{
  "hidden_size": 192,
  "experts_per_token": 3,
  "router_score": "softmax",
  "normalize_top_k": true,
  "balance_loss": 0.00045,
  "router_noise": 0.1,
  "vocab_size": 13750,
  "tie_word_embeddings": false,
  "learning_rate": 0.00207,
  "beta1": 0.9,
  "max_grad_norm": 1.0
}
Below are experts of layer 11 (counted from 0) of a mixture-of-experts language model. Rows are named router (the router's row for the expert), down (a neuron's output weights, with its number) and show model dimensions 0-191. Each number is 128 + 24 x the weight over its row's rms, rounded and kept within 0 to 255.
After each expert's rows: a language model's description of what the expert responds to; "comes before" lists some tokens at least twice as common just after its tokens as in all text. This comes from a sample of Wikipedia text that the model never trained on. Tokens count by the router's weight.

# expert 9
router [151 129 202  99 131 107 133 159 155 118 121 176 126 159 107 157  80 138 144 135 147 140 105 135 109  98 140 118 129 130  91 103 131 174 104 112 111 111 126  82 117 179 124 105 143 162  89 150 134 123 151 127 101 117 119 104 126 143 121 162 177 108 153 169 158 153 131 142 119 161 120 124 117 135 147 109  84 149 119 137 168  95  80  82 172 119 143 125 101 124  94 156 111 139 105 127 114 173 128 156 123 134 161 140 113 142 170 146 115 126  94  82 133 140  87 147 125 100 124 167 130 119 135 144 128 168 145 155 153  78 114 119 124  99  90 127 121 114 153 131 129 171 155  90 134 109 139 107  64 141 110 101 130 131 125 123 123 119 122 160 130 114  85 155 121 115 137  93 117 171 141 114 123 152 100 127 122 141 138 133 125 114 130 133 127 123  91 141 114 122  92 165]
down1 [ 91 122 154 119 145 153 126 124 146 149 128  86 133 116 115 151 108 141 116 118 153 145 107 106  98 130 153 110 131  68 129 113 130 128 132 138 107 134 179 125 103 136 106 117 109 158 122 129  88 138  96 114 114 129 150  90  80 152 121 111 136 129  78 136 136 124 138 133 123 130 125 133 110 124 124 132 150 166 172  68 143 134 114 101 117 118 151 130 132 117 127 132 104 151 158 113 103 126 136 149 143  93 139 131  94 116 136 148  93  95  75  76 143 127  97 152 150 136 166 104 150 163 172 116 137 161  94 119 159 133 125 119 113 130 125 110 117 116 120 109 147 136  72 136 135 132 148 112 108 113 157  90 139 153 167  90 143 155 139 136 115 114  93 192 134 179 148  95 158  87 119 135  93 154 187 109  98 143 118 109 119  76 118 149  93 149 132 103 123 108  74 103]
down2 [120 106 125 107 147 142 149 116 180 165 113  69 144 138 121 120 130 147 133 153 124 124 150 177  94 146 134 136 126 150 100 115 140 134 116 147 121 117 177 119 131 129 105 170 150 105 120  99 117 118 131 126 144 120 107 117 119 113 165 125 162 123 122 140 128 154 131 121 124  73 162 145 169 121 153  75 120 154 123 123  88 141 133 150 154 132 170  97 166 158 151 162  87 127 121 163 131 108 131 124 171 164 122 134 131 136 123  78 136 104 140 126  95 138 126 138 118 133 146 144 152 101 169 128 120 106 167  90 132 108 121 126 109 129 145 127 111 110 171  88 130  96 101 105 117 132 144 176 162 131 140 143 152 131 101  98 125  87 122 131 112  67 134 118 159  91 102 144 109  97 186 112 156 110 103 103 150 113  60 108 124  92 122 108 153 145 144 171 163 133 136 139]
down3 [156  80 143 146  87 129 148 163 151 137 142 140 128 163 169 136 118 114 104 133 119 153  88 156 113 151  98 113 163 144 115 122 135 132  67 109 169 142 107 128 131 131  99 129 126 160 139 119 118 132 109 117 143 132  99 133 166 129 178  71 170 124 149  97 108 153 110 137  90  96 135 120 147 124 118 131 128 128  91 149 129 101  93  81 120  78 111 117 115 139 115 128 125 128 144 140 100 113 123 130 122 133 181 143 148 141 143 118 133 136 150 126 163 110 136 100 118 141 128 126 183 141 141 152 103 131  87 103 115 110 166 154 102  94 136 121 125 172 100 132 126 129 126 128 139 108 127 126 148 112  77  93 115 121 127  97 109  94  96 148  98 127  96 153 121 109 135 111  62 149 105 102 133  72 160 117 175 164 106 150 121 123 129 174 136  80 133 136 174 133 141 150]
down4 [153  94 113  76 137 115 106  89 108 132 106 144 141 116 128 140 128 119  95 164 187 154 110  96 122 136 147 172 141 183 107 135 104 115  95 123 112 143 150 139 134  92  98 122 106 121 114 151 154 138 133  72  85 150 118 139 152 137 140 137 114 141 110  72 133 149 137 155 117 128 151 103  82 123 110 153 123 131 116 138 155 141 120 146 113 181 165 111 117 153 130 105 130 142 101  94 130 137  77 111 156 117  92  96 140 125 152 137 157 106  89 142 136 158 131 180 161 108 136 121 146 157 131 142 154  63  91 117 108 130 117 141 126 136 121 163 127 154 117  72 148 149  98 126 122 121 104 143 136 137 121 147 117 137 107 167 152 136  89 120 149 139 165  96 158 135 122 123 121 113 119  98 168 160 133 109 136 132  99 172 147  89 116 125 107 106 141 133 158 125 108 178]
down5 [147 107 116 142 122  93 136 191  98 100 155 148 122  91 151 145 135 141 179 157 148 109 110 154 149  96  87  72 138 136 110 113 143  83  99 136 146 136 122 134 166 118 155 131 130 116 116 160  78 162 139 143 148 142 167 109 134 104  77 110 150 127 140 110 138 134 148 152 115 126 149 110 110 139  81 132 131 115 118 148 148 159 148 102 132 136 104 146  93 120 137 127 144 126  96 126 133 133 111 129 128 134 157 100  74 102 137 124 139 130 137 143 127 114 156 135  64 132 113 112 116 138 150 128 113 123  74 138 116 153 141 156 170  52 112 142 116 149 122 157 114 153 112 155 164 127 106 112 128 139 113 170 145 138 148 119 142 163 135 129 116 101 136 150 117 151  83 146  58 125 107  78  98 129 113 139  87 116 148 145 130 157 141 156  94 110 121 119 156 136 163 133]
Action verbs after to
comes before: " the", " to", " a", "ed", "ing", " his"

# expert 51
router [112 121  82 108 126 118 135  88 131 162 172 166 113 114 133 150 131 110 150 134 153 106 119 140  78  89  95 149  81 104 109 115 125 113 156 149 129 141 111 110 122 130 140 150 127 112  91 105 174 149 116 128 115 117  89 118 107 119 140 131 124 171 122 102 119 147 131 123 103 109 147 190 133 112 138 161  59 137  87 117 140 127  95 113 136  93 110  83 115 178 164 115  73 137 119 131 120  84 131 131 128 112 104 141 120 133 123 160 147 164 115 102 110 167 124 124 128  89 158 141 119 121 116 135 150 138 145 105 125 148 115 158 117 136 140 141 158 165 139 112 125 117 103 107  82 124 124 102 129  95 126  90 133 103 113 129 112  95 126  93 168 128 112 116 154 105 127 142 131 192 139 115 157 142  75 117 124 146 147 129 113 120 141 142  95 150 127 156 163 115  58 163]
down1 [125 137 113 113 113 125  90 148 143 150 146 157 172 131 118  95  87  97 177 152  95 133 118 114 138  77 174 113 103  99 146 158 138 110 119 121 117 170  95 146 142 124 101  89 152 142 177 103 135 138  72 107 127 149 127 139 143  94 135 100 131 127 141 109 156  99 146 106 143 133 123 166 106 144 121 133 126 111 172 137 136  94 119 124 156 117  91 148 143  96 130 159 112 110 115 148  88 176 137 106 130 100 145 145 131 113  86 151 116 140 144  80 111 172  98  90 115 138 127 108 124 131 105 136 156 132 155 109 118 120 150  92 110 147 130 118 109 134 175 118 138 192 127 112 137 118 139 196 179 110 101  91 112 168  97 112 118 122 132 123 146 137 122 102 126 133 126 107 110 136 136 110 111 154 138 114 123 123 125 129 120  65 136 160 144 139 112 108 108 138 192 111]
down2 [103 121 147 136 123 129  80 120 112 131 112 123 129 120 149 151 109 164 156 118 107 119 143 151 140 123 143 139 124 109 123 137 149 135 122 119 123 160 104  91 150 109 178 111 125 125 136 127 111 151 128 116  94  87  76 148 109 115 126 109 144 132  75 155 116  88 134 142 150 134 118 124 109 136  93  99 112 128 134 138 157 155 144 123 141 136 135 141 148 141 147 102 124 140 150 102 155 135 115 115 138 104  80 127 113 104  99 161  98 135 162 115 131 175 106 190  96  96 182 133 179 117 139 124 138 133 162 138 139 121  76 163  98 122  91 109 162 118  82 113 124 165 139 131  91 102  74  85 134  96 172 106  99  93 113 112 102 157 115 131 137 102 114 143 128 153 122 142 125 131 148 149 138 101  94 162  73 116 134 113 105 124 120 152 132 109  58 172 136  92 109 145]
down3 [ 93 149 112 124 129 171 145 110 135 156 157 146 157 139 176 124 142 162 115 121 128 148 159 132 166 113 124 114 116 165 132 142 159 112  86 150  96 137 107 126 147 132 129 175 157 139 160 167 146 118 100 151 109 121 168 139 148 107 115 151 135 115 123 119  99 143 132 127 186 152 137 125 103 134 133 135 148 170 124 136 143 152 132 135 173 104 114 124 120 125 106 166 129 111 129 112 119 127 134 127 106 117 153 130 126 142 164  99 110 159 135 138 133 146 188  80 143 113  82 113 122 105 123 132 142 178 173 108 135 138 116 153 143 146 145 105 121 124 108 113 130  80  85 142 164 170 154 112 149  91 109 154 150 178 189 142 147 135 127 111 121 148 158  93  72 182 160 127 153 116 144 146  94 118 100 139 108 118 134 151  98 175 146 112  99 134 153 141 113 140  96 150]
down4 [134 136 152 124 111  96 112 122 143 162 104 143 106 137 190 123 120 137 144 143 155 103 159 160 114 120 139  98 104 122 108 168 103 145 107 164 112 116 123 104  99 106  72 102  96 180 159 132  80  95 141 116 109 107 131 133  96 106 186 122 166 117 117 160 125 127 150 103 126 109 138 121 157 111 131 117 133 144 147 159 121 137 131 125 123 136  90 146 114 108 124 106 140 132 104 125 134 114 105  79 131 138 100  61 150  93 111  90 123 138 150 113 112 114 179 136 123 116 139 146 156 131 123 100 153 108 170 137 175  94 133 145 127  80 119 125 109 113 140  91 131  81 123 116  93 135 144 106 121 138 102 132 103 133 114  82 176 121  95 123 148 114 160 124 123 132 130 148 101 125  88  94  91 127 160 140 155 133  75 186 147 114 117 135 114 116 135 148 100 120 126 168]
down5 [146 143 108 153 132 162  92 139  82 123 126 156 181  98 119 158 104  75 118 138 158 180 113  95  84 126 138 143 156 132 105 122 127 171 124 109  81  76 166 112 118 127  95 118 160 167 140 108 141 143 129 116  95 130 125 187 162 139 152 139 111 100 142 128 102 137  81 132 130 160  85  89 123 148 150  98 136 129 129 103  96 136 113 106 142 156 123 118 131 123  71 136 103 142 153 129 128 147 177 129 118 114 138 141 136 176 138  85 126  91 132 113 140 168  99 174  87 120 117 146 151 120 135 117 115 146 124 148 136 144 138 153 121 136 123 131 147 165 112 148 149 141 132 150 109 144 109 130 139 120 111 128 122  97 146 135 155  97 133 155 111 148 107 133 121 110 121 133 162 148 102 121  85 140  88 149  92 136 133 132 176 143 120  63 162 133 109 161 156 128 109 120]
Politics, sport outcomes
comes before: " by", " in", " to", " of", " for", " on"

# expert 22
router [113  73 127 111 138 153 142 144 110 176 115 107 131 154 118 158 106 118 143 111 116 155 121 138 162 108 191 159 134 137 105 115 116 134 139 132 126 151 138 138 142 133 141 116 110 153 125 160 148 116 137 149 125  76 103 130 107 124  97 114 132 125 103 105 103 114 118 159 194 142 125 122 106  95  97 146 149 145 164  86 115 146 151 119 124 146 119 105 148 126 139 117 112 121  97 114 125 149 120 109 137 132 122 100 104 140 139 138  89 107  99 157 190 168 142  99 162 113 104 155 127 129 147 135 121 137 207 135 104 104  81 160 109 124 120 123  88 144  91 144 101 148 153 139 169 126 121 162 129 170 167 117 111 152 171  79 137 128 130 113  86 116  91 116 154 111 101 121 113 147 120 104 139 130 149 155 134 125 117 115  74 108 105 156 141  73 115 101 110 164 131 155]
down4 [133 135 129 125 100 136 138  72 117 128  88 127 119 165 132 154 127 131   8 146 122 145 140 142 130 155 141  92 119 141  87 118 121 113 180 123 156 132 131 162  89 141 134  80 131 140 118 142 129 116  99 177 156 123 175  84 131 119  93 129 156 139 180 149 116 156 115 121 132 121 114 101 147 146 155 129 148 146 136 118 133 161 125 154  98 106 116 139 104 120 126 152 124 101  93 165 161 135 119 121 124 123 165 141 106 104 128 113 110 130 124 124 106 127  94 110  94 147 109 159 108 114 120  86 100 140 110 123 187 119 145 150 136 112 122 132 169 166 138 134 164 144  97 143 146 151 139 128 149 138 130 135 141 120 132 148 134 160 147 108 187 143 135 118 143 112  89 132 156  70 139 152  95 147 106 148 138 120 108 133  95 158  96 130 147 105 136 138 118 166 110 111]
down5 [108 136  88  75 123 156 128 107 153 147 143 112 130 105 128 135 111 108 206 157 113 157 127 122 155 182 131 137 134 156 117 109 133  78 133 123 161 133 122 121 119 130 116 124 152 137 130 106 117 121 149 152 140 183 151 146 108 135 128 124 106 156 119 111 121 137 121 124 115 104 115 100 123 116 125 173  97 118 129 146 101  99 128 160 114 198 123 113  80 124 118 113 100 175 100 137 113 128 109 123 152 104 107 188 122 110  80 109 102 114 108 122 136 133 106 124 109 136 110 141 152 139  98 122 156 144 107 120 155 121 119 103 116 129 109 117 111 173 173 141 155 137 112 117 111 140 152 166 100 119 105 104 109 117  86 155 125 119 137 151 166 152 122  81 137  71 118 144 136 144 116 126 101 143 121 185 124 122 163 117  97 168 164 101  83 132 147 178 134 172 119 130]
down6 [167 154 150 165 115 134 150 175 144 160 129 111 137 131 112 130 203 135 137  97  98 109  91 122 113 165 148 148 127 106 125 154 112 104 111 117 157 152 106 149 142 141 133 112 126 116 147 111 146  97 120 161 123 135 128 110 175 145 177  93 132 129 128 145 123 124 147  94  83 126 135 146 102 118 183 123 120 122 127 130 139  98 148 143 138 142 162  88 148 148  96 101 127 129 140 128  83 147 135 138  87 162 164 130 121 126 163 149 140 167 134 171  84 103 125 129 151 136 123 144 141  92  95 110 118 131  85 144 133 122 119 126 101 117 131 164  94 152 112 101 157 140 139 178 138 177 122 147  83  96 140 133 141  75 126 172 136 115 112 139 133 135 124 158 120 158 135 148 132 149 115 128  68 145 109  84 137 127 140 162 116 153 130 158 152 129 186 105 110 153 158 130]
down7 [145 123 123 100 102 168 167 101 121 121 145 146 160 113 182  77 117 141 205 144 128 129 154 180 150 151 132 136 134  96 142 184 114 149 119 103  92 111 134 108 154 132 134 152 127 132 137 121 106 164 136  85 111 128  87 107 130 166 165 151 104 145 111  74 140 126 118 150 100 105  88 138 124 117 133 119 141  71 119 120 127 156 102 122 113  98 105 138 149  99 117 145  74 105 120 124  98 108 126 132 159 128 151 148 147 128 153 122 148 159 104 128 136 152 141 117 107 125 120 138 117 121  68 160  96 124 123 173 112 155 100 144  84 137 140  95 128 106 146 155 125 126 103 138 120 140 112 137 133 161  98 132 124  99 112 168 112 112 150  98 127  99 142 102 132 134  84 135 130  95 148 164 169 126 125 120 145 129 147  94  87 149 110 118 150 146 144 123 156 143 170 160]
down8 [137 102 115  95 118  93 181 124 118 141 160 118 140 156 102 147 133  89 123 152 146 116 137 176 120 146 127 110 114 118 109 153 131  96 130 156  95 121 120 161 162 129  90 108 202 115 143  89  75 157 116 118 133 121  60 139 136 157 205 136 121 122 167 131 150 154 130 168 147 113 143 138 119 119 122 115 158 106 124 161 161 126 127 152 142 113 142  96 143 146 112 115 144 126 142 117  96  93 120 133 171 115 102  98 130 141 140 146 103 144 111 131 146 145 130 128 104 121 132 155 113 156  95 126 108 125 144 146 131 137 122 124 140 138  96  88 132  95  99 136 163 119 163 150 109 114 120 124 174 179 129 155  85  97 117 108 156 125 128 112 125 106 105 118 113 125 173 116 115 178 125  99 147 158 100 160  83 164 149 125 128 119 110 163 149 128 110  99  98 142 148 162]
Of and and
comes before: " the", " a", " his", " other", " its", " their"

# expert 20
router [ 86 112 148 110 176 142  80 151 143 177 111  99 131 129 136 156 141 120 111 171 141 141 203 155 119 161 126 153 121 141 152 100 119 152  84 122 146 133 139 119 124  90 127 128 100 140 134 127 143 125 122 100 108 133 194 131 104 108 143 133 183  95 155 130 143 152  98 131 122 122  89 128 126  86 127 115 159 129 176 144 163 131 129  93 126 145 101  88 122 121 101 131 144  99 161 141 109 169 158 158 123 113 152 143 128 147  93 130  82  93 141 140 131  93  88 154 107 140 138 184  81 129 122 126 160 131  96 163 117 107  96  99 145 157 165 132 101 129 151 142 122 132 151 143 156 139 157 161 108 166 100 124 114 153 121 103 116 131 128 122 113 154 148 127 106 135 108 150 132 111 144 107 161 111 139 129 139 118 132 125 115 102 125 151 162 136 167 117  76 101 144 117]
down1 [138 118 145 118 114  96 112 174  87 130 135  76 140 141 105  96 134 175 155 139 140 154 187 118 134 156 136  97 159  81  88 155 131 118  92 151  85 164 124 120 102 126 144 124 140 131 129 141 125 145 122 165 147 141 161 135 127  95 156 139 133 132 164 136 131 178 143 133 118  92 127 135 112 166 108 151 147 146 125  80 122 105  73 104 119 116 131  91 145 124  94 131 140 136 118 151 150 112 136 154 108 116 134 140  67 149 119 137 155 108  88 125 156 121 147 111 200 146 134 121 124 103 110 141 108 121 122 136 143 108 177 132 114 128 135 136 107 132 142 124 136 133  91 118 128  96 116 119 176 148 115  95 115 152 129 127 114 113 161 154 129 148 127 172  96 147 167 116 129 134 112 152 126 173 146 126 148 130 128 156 132 117  87  89 103 112 150 133 128 130 212  94]
down2 [136 134 159 111 121 127 143 134 121 128 159 127 116 105 128 160 161 165 142 112 134 143 154 159 163 114 173 126 119 180 118 120 110 131 136 128 173 116 124 122 114 164 117 151 106 115 128 121 127 128 147 127  98 132 145 104  95 140 141 120  92 123 131 118 107 148 133 145 134 144  92  89 122 178 149 101 163 151 124 147  90  90 118 128 114 113 103 131 142 112  81  95 166 120  95 159 129 137  79 139 124 156 149 154 128 111 120 138 147  94 101 126 137  79  91 134 133 102 112 127 166 106 123 143 127 137 152 113 152 131 107  81 127 122 125 163 132 135 180 171 120 144 118 187 111  49 104 125 120 188 111 124 158 119 116 140 146 123 112 123 147  93 147 150 172 154 139 132 165 124  96 114 157 132 119 113 141 124 117  99 137  69 162  99 132  99 115 196 112 138 135 147]
down3 [150 108 138 110 129 184 104 164 130  99 135 117 101 118 161 110 175 223 113 104 101 133 109 130 123 134 134 131 121 164 118 112 107 126 165 107 110 142 166 134 135 133 121 131 125 161 125 140 130 126 141 130 103 158  38 120 159 136 134  92 156 101 136 119 184 132 123 183 112 146 129 116 113 115 112 108 131 105 122 116 117 109 133  60  94 147 134 127  93 159 138 113 132 117  90 128 128 148 137 118 172 119 118  95 159 115 137  95 138 109 194 124 126 123 148  90 116 109 145 144 101 155 121 113 106 160 133 134 175 160 139 143 139 161 153 113 118 148  94  83 141 101 102 116 145 115 114 149 139 141 152 107 125 117 112 127 135 134 142  99 126 108 105 146 132 149 113 110 151  86 108 158 114 148 169 107 153 143 149 108 135 120 124 118 150 119  97  84 110 134 105 123]
down4 [161 139 146 139 143 112 159 132 112  78 179 171 157 113 119 149 116  87  94 160 146 129 103 126 108 123 118 115  90 138 118 156 141 179 187 160 121  77 170 144  98 142 148 134 160 117 110  98 127  95 112 141 119 117 123 156 120 131 137 108 132 175 124 141 115 168  99 127 134 116 129 160 102 122 139 181 106 149 132 124 120 175 137 139 104 119  96 146 115 120 117 149 123 126 117 108  87 137 110 124 150 129 138 124 145 153 113 129 151 108  95 156 124 133 114 133 132 106  91 125 125 140 128 121 106  83 163  89 134 119 116 174 126 112 114  93 188 147 149 142 123 104 142 134 104 118 168 155 140 124 113 108 106  93 152 155 115  89 126 105 132 180  99 114 122  58 124 114 158 152 162 138 114 137 130 186 103 112 166 119 126 170 127 159  98 144 108 131 125 136 151 134]
down5 [107 118 112 120 138 108  70 104 109 108 145 132  96 134 140 151  90 178 177  95 108 113 106 164 133 120 111 144 102 115 119  97 115  95 135 164 128 129 146 145 157  87 101 131 158 134 105 141 165  99 188 126 143  85 100 122  93 163 128 150 115 135 109 119 161 112 132  89 141 176 165 187 135 124  99  60 136 109 126 103 130  67 147 102 112 170 118  89  95 122 139  82 131 123 148 129 121 144  91 121 113 131 139 106 151 141 137 141 101 139 146  75 113 155 115 106 125 153 124 126 110 138 113 161 113 183 140 142 149 132  83 119 148 132  97 119 140 102  91 170 124 144 129 155 119 151 145  89 110 132 171 112 122 153 134 123 111 129 148 148 119 124 105 133 164 129 150 143 143 121 163  96 117 110 120 164 105 124 130 124 127 131 149 141 129 116 141 144 133 155 112 135]
Sentence and label punctuation
comes before: "\n", " The", " In", " He", " It", " This"

# expert 6
router [153 156  88 160 119 124 130 141 125 160 114 112 103 107 101 109 106 161 115  77 132 115 122 110 144 179  92 105 122 128 126 162 157 149 155 106  93 129  80  48 130 121  97 124 161 122 130 158 106  97 119 118 177 108  98 133 146 116 129 102 112 149 136 149 125 107 126 116 138 110 156 110 132 129 119 102 143  97 113 142  75 104 124  99 143 117 113 142 130 142  85 115 116 118 140 140  86 122 131 142 127 133 161 113  94 158 125 126 124 111 140 133  75  95  95 143 127 116 137  85 124 131 102 126 113 114 148 134 110 121 128 102 170 175 148 132 129 123 108 137  84 153  84 155 143 146 132 162 146 135 108 110 126 144 124  88 126 146  83 154 149 152 166 172 148 120 136 112 138 107  98 150 126 163 163  86 104 102  97 145 176 114 134 115 123  90 157 151 103 100 111 170]
down4 [ 96 167 102 145 115  85 116 134  84 146  96 125 143 139 132  65 156  90 111 160 161 133 116 169  93 167 119 135 130 149 112 157 151 120 137 144 174 134 143 157 102 139 167 194 168 155 147 124 134 142 134 109 116  99 105  90 135 165 122 142  86 150 137 152 137 127 140 103 139 148 180 145 107 117 144 124 149 112 118 115  99 133 126 142 114 116 130 150 126 137 126 119 166 108 144 162 151 161 125 137 176 105 129 115 119 157  92 122 109 163 134 151 127 114 141 130 135 132 131 127 148 158 120 132  68 109 119 102 121 108 139 108 125 152 112 100 131 146 162  92 151 149  87 169 141 157 107 170 123 122 126 154 150 104 108 137 115  68 151 147 158 118 131 147  69 170 127 114 105 131 133 140 105 142 169 140 114 126 118 107 113 135  99  78 121 138 150  94  88 115 127 122]
down5 [123 110 136 115 156 124 114  88 104 142 165 156 110 119  78 149 142 201 184 101 108  97 117 143 123 147 125 139 141 125 150 130 101 111 119 162  92 114 155 129 141 122  97  80 125 171 108  96 127 118 156  78  96 112 145 129 132 120 107  79 140  71 149 133 137 132 106 115 128  94 159 129 151 142 110 133 158 124 134 104 128 162 151 148 143 139 144  87  74 124 105 110 140 143  90 133 141  86 143 118  96 118 158  75 156 122 105 143 105 106 154 139 142 123 141 145 132 126 138 123 110 135 101 104 162 137 146 140 113 138  98 121 147 158  93 107 138 128 106 138 135 114 126 140 184 107 115 142 132 174 140 133 130 125 160  75 151 116 108 121 164 136 159 123  69 128 110 128 121 115 122  98 105 117 150  94  70 150 136 138 160 158 117 123 127 142 114 130  98 132 170 106]
down6 [110 171 152 155 114 141 123 133  57 154 136 138 148 159 142 146 124 153 104 105 103 138 147 121 163 123 116 128 105 152 137 125 132 119 118 129 155 165 127 155 110 123 209 114 170 132 119 133 122 122 102 125  76 157 145 134 131 118 136 120 152 113 100 129 121 146  99 130 110 179  72  94 137  87 145 129 150 112 138  96 132 160 119 144 122 101  74  96 128 136 109  58 122 134 169 119 142 168 138 137 142 143 161 142 145 163 112 133 135 134 150 146 128 127 136 107 143 156 162 111 158 104 116 116 127 100 160 124 113 151 108 138 127 154 189 112 136 132 141 149 137 138 140 126 129 132 153 161 114 105  87 143  96 111 134 127  90  75  84 137 129 117 168 107 129 109 131 105 173  94  96 137 121 139 137 116 158 140  97  93 127 135  82 137 132 154 125 125  87 169 109 134]
down7 [135 155 106 113 125 100 143 110 108 100 147 110 108 163 104 155 118 161 156 136 158 146 212 151 115 157  85 146 167 130 143 173 113 137 112 120  92 145 119 155 110 130  69 159 173 135 110 159 127 120 145 128 140  74 108  74 122 124 123 111 167 145 145 125 127 179 146 130 100 139 114 115 121 153 113 110  68 138 144  98 135 153 115 119 143 112 112 120 143  96 134 117 175 114 119 133 152 141 102 135 111 134 126 113 140 134  97 136 101 120 161 136 135  88 143 109 111 121 129 126 126 176 128  86 178 105 141 158 129 168 118 160 131 105 121 157 130 151  85  74 142 122 144 130 150  78 132 127 136 113 113  96 105 160  92 145 139 138 119 120 100 172  97 128 109 138 162 113 104 125 131  85 151 116 123 155 141 108 137 114 139 125  82 120 135 109 113 121 111 125 168 115]
down8 [153 133 171 125 153 136 128 124 100 122 112 118 141 100 135 147 142 108 114 115 151  95 128 118 163 140 182 127 115 121 155 118 158 183 106 132 119 157 164 100 121 109 132 144  74 119 144 161 132 151 139 160 156 141 144  58 166 107 129 132 115 112 153  69 133 163 146  98  97 136  77 116 131 113 120 149 143 131 164  91  76 130 117 101 136 107 100 137 140 142 112 104 161 132  78 116 150 127 140 150  72 129 121 123 113 110 153 119  82 111 141  93 113 160 196 129 125 123 127 137 136 163  98 169 125 123 135 131  86 132 121 108 101 107 134 172 173 179 111 160 128 124  97 110 119  96 169 100 122 150 163 129 134 124 131 143 125 114  99 151  98 118 146 149 149 152 118 167  90 132 123 139 163 125 110 145 125 136 149 117 121 152 116 154 148 121 124 115 134 130 156 137]
Table cell separators
comes before: "\n", " ", " 0", " —", " 1", " 3"

# expert 57
router [136 140 123 117 149 136 135 160 135 160 165 128 174 135 117  98 112 126 123 188 123 124 130 122 156 102 131 115  86 117 121 149 141  89 116 129 140 140 111 157 126 178 147 157 115 118 103 109 125 134 131 142  97 111  85 123 153  74 148 120 112 143 101 162  92 152 130 152 118 102 122 123  85 153 119  95 163 156 137 117 119 137 173 128 157 152 140 102  67 100 133 155 128 105 135 139 131  94 112 129 117 142 166 116 141 130 149 128 127 140 101 127  88 171 145 141 173 136 170 104 169 144 127 115  81 148 133 163 101 152 111 110 186 104 138 121 159 132 125 138 158  89 158 107  92 101 129 114 117 114 128 146 102 133 148  86 109 138 161 118  99 129 111 151 131  95 150 104 169 141 156 114 140 134 119 158 124 134 168  99 103 113 146 163 151 117 165 152 193 131 103 143]
down3 [ 98 144 100 131 138 132 144  86 134  98 111 111 163 121  61 144 145 103 162  99 157 117 125 148 140  93 134  79 106 117 128 121 137 150 128 131 145 132 133 163 139  83  83 147 161 110 127 153 155 130 107 150 139 144 117 138 136 141 108 152 135 139 114 127 107 124 143 103 151 162 124 128 163  83 129 131 167 122 136 120 170 133  97 111 104 142 111 111 113 112 130 112 117 150 123 157 123 163 109 119 133 132 124 156 113 147 113 136 108 135 186 127 180 127 100 103 167 144 157 132 108 137  97 122 143 145  99 167 146 114 154 124 130 142 136 129  73 153 159 136 145 177 166 145 104 122 119 142 121  84 113  68 106 132 130 132 156 140 115 141 200 170 147  81 136 108 128 128 136 147 155 144 135 107 158 127 158 145 121 106 171  72  86 125 142 105 121 145 109 183 124 115]
down4 [111 145 151 115 118 118 128 122 154 139 145 142 130 134 126 119 138 115 105 130 123 131 114 126 113 132 168 146 173 126  94 102 126 101 119 111 138 129 138  85 106 106  98 100 110 153  87 131  86 119 133 182 148 172 109 200 163 111 129 151  93 124 119 164 154 128 122 130 104 137 141 135  89 117 138 116 122  95 121 136  83 115 118 114 111 138  92 154 139 146 112  98 182 177 148 134 108 126 107 124 100 111 110 102 171 148 157 119 124 121 123 138 128 106  84 153 100  96 102 120 130 135 104 114 141 126 134 102  91 133 112 151 121 157  84 120 148  81 132 138 121 195 145 108 126 138 156 148 151 111 107 103 120 140 150 175 108 153  92 131 151 166 161 111 172 145  86 179 109 175 116 140 142 130 162 150 131 101 130 114 169 112 115 109 154 114 165 158  89 137 130 122]
down5 [122 127 108 124 112 173 120 140 140  93 114 129 130 119 132  70 130 136  27  96 104 114 110 130 107 140 119  96 138 136 155 131 141 105 131 126 160  89 113 131 114 150 129 160  75 143 183 161 165 171 122 115 166 113 135 142 131 140 162 119 123 105 108 119 114 131 119  93  89 125 133 113 163 141 144 117 121 133  90 156 114 151  96 177 139  85 152 132 126 132 105  98 135 147 127 130 103 132 116 100 165 154 116 145 148 159 106 161 156 156 160 122 134 115 129 148 126 154 147 110 102  99 160 132 128  98 155 118 136 135 180 116 144 167 143 162 132 104 116 132 169  92 113 106 130 108 115 147 116 108 119 109 120 138 142 139 134 147 107 119 115  88 157  99 174 116  66  81 168 123 151 128  97  98 157 120 137 118 129 156 120  89 146 123 159 126 152 129 112 137 106 135]
down6 [182 136  96 119 116 133 147 103  95 128 104 164 121 136 118 142 158  76 138 135 145 125 130 127 145 101 110 137 122  94 127 142 126 131 116 120 125  68 104 147  87 169 150 114 157 112 133 133 149 144 152 129 123 148  88 128 135 120 171  98 118 151 131 146  90 100  92  92 109 111 132 109 133 121  98 125 117 116 144 100 181 135 112 146  84 129 211 114 141 125 138 135 113 114 124 137 107 156 130 134 137 138 154  79 133 150 123  99 124 135 148 140 116 116 123 156 121 128  97 154 159 104 136 144 170 143 171 112 129 141 150 127 105 100 166 146 117 153 134 159 104  87 111 117 152 128 180 138 145 135 123 130 139  89 155  74 106 118 139 119 114 159 124 122 133 119 109 104 134 129 158 134  85 114 122 149 139 128 146 117 102 156 151  35 144 126  83  94 146 165 141 161]
down7 [157 124 128  90 101 148 107 178 131 113 134 127 143 147 118 149 108  61 110 145 101 161 103 110 164 135 123 100 156 166  92 131  81 127 144 126 125 123 143 102 109 150  97 119 113 104 101 115 150 141 105 132 118 118 138 102 139 149 130 108 137 137 120 111 115 126  96 123 126 128 131 147 139 102  87 134  92 139 168 164 157 109 125 147 121 119 136 122 133 192 158 126 143 145 172 123 138 153 142 123 135 178 144 143 126 134 102 123 145 127 120 114 137  74 149 117 116 130 122 147 102  78 116 106 127 151  84  93 168 124 171 114 145 139  98 149 125  91  80 122 128 129 101 141 160  72 128 126 107 176 138  93 127  84 147 158 115 125 140  90 169 151 112 124 137 128 114 172 107 130  93 138 169  86 148 142 153 133 148 111  88 105 109 128 161 109 119 103 146 126 181 157]
Mid-word fragments, abstract nouns
comes before: " of", " to", " in", " and", " with", " on"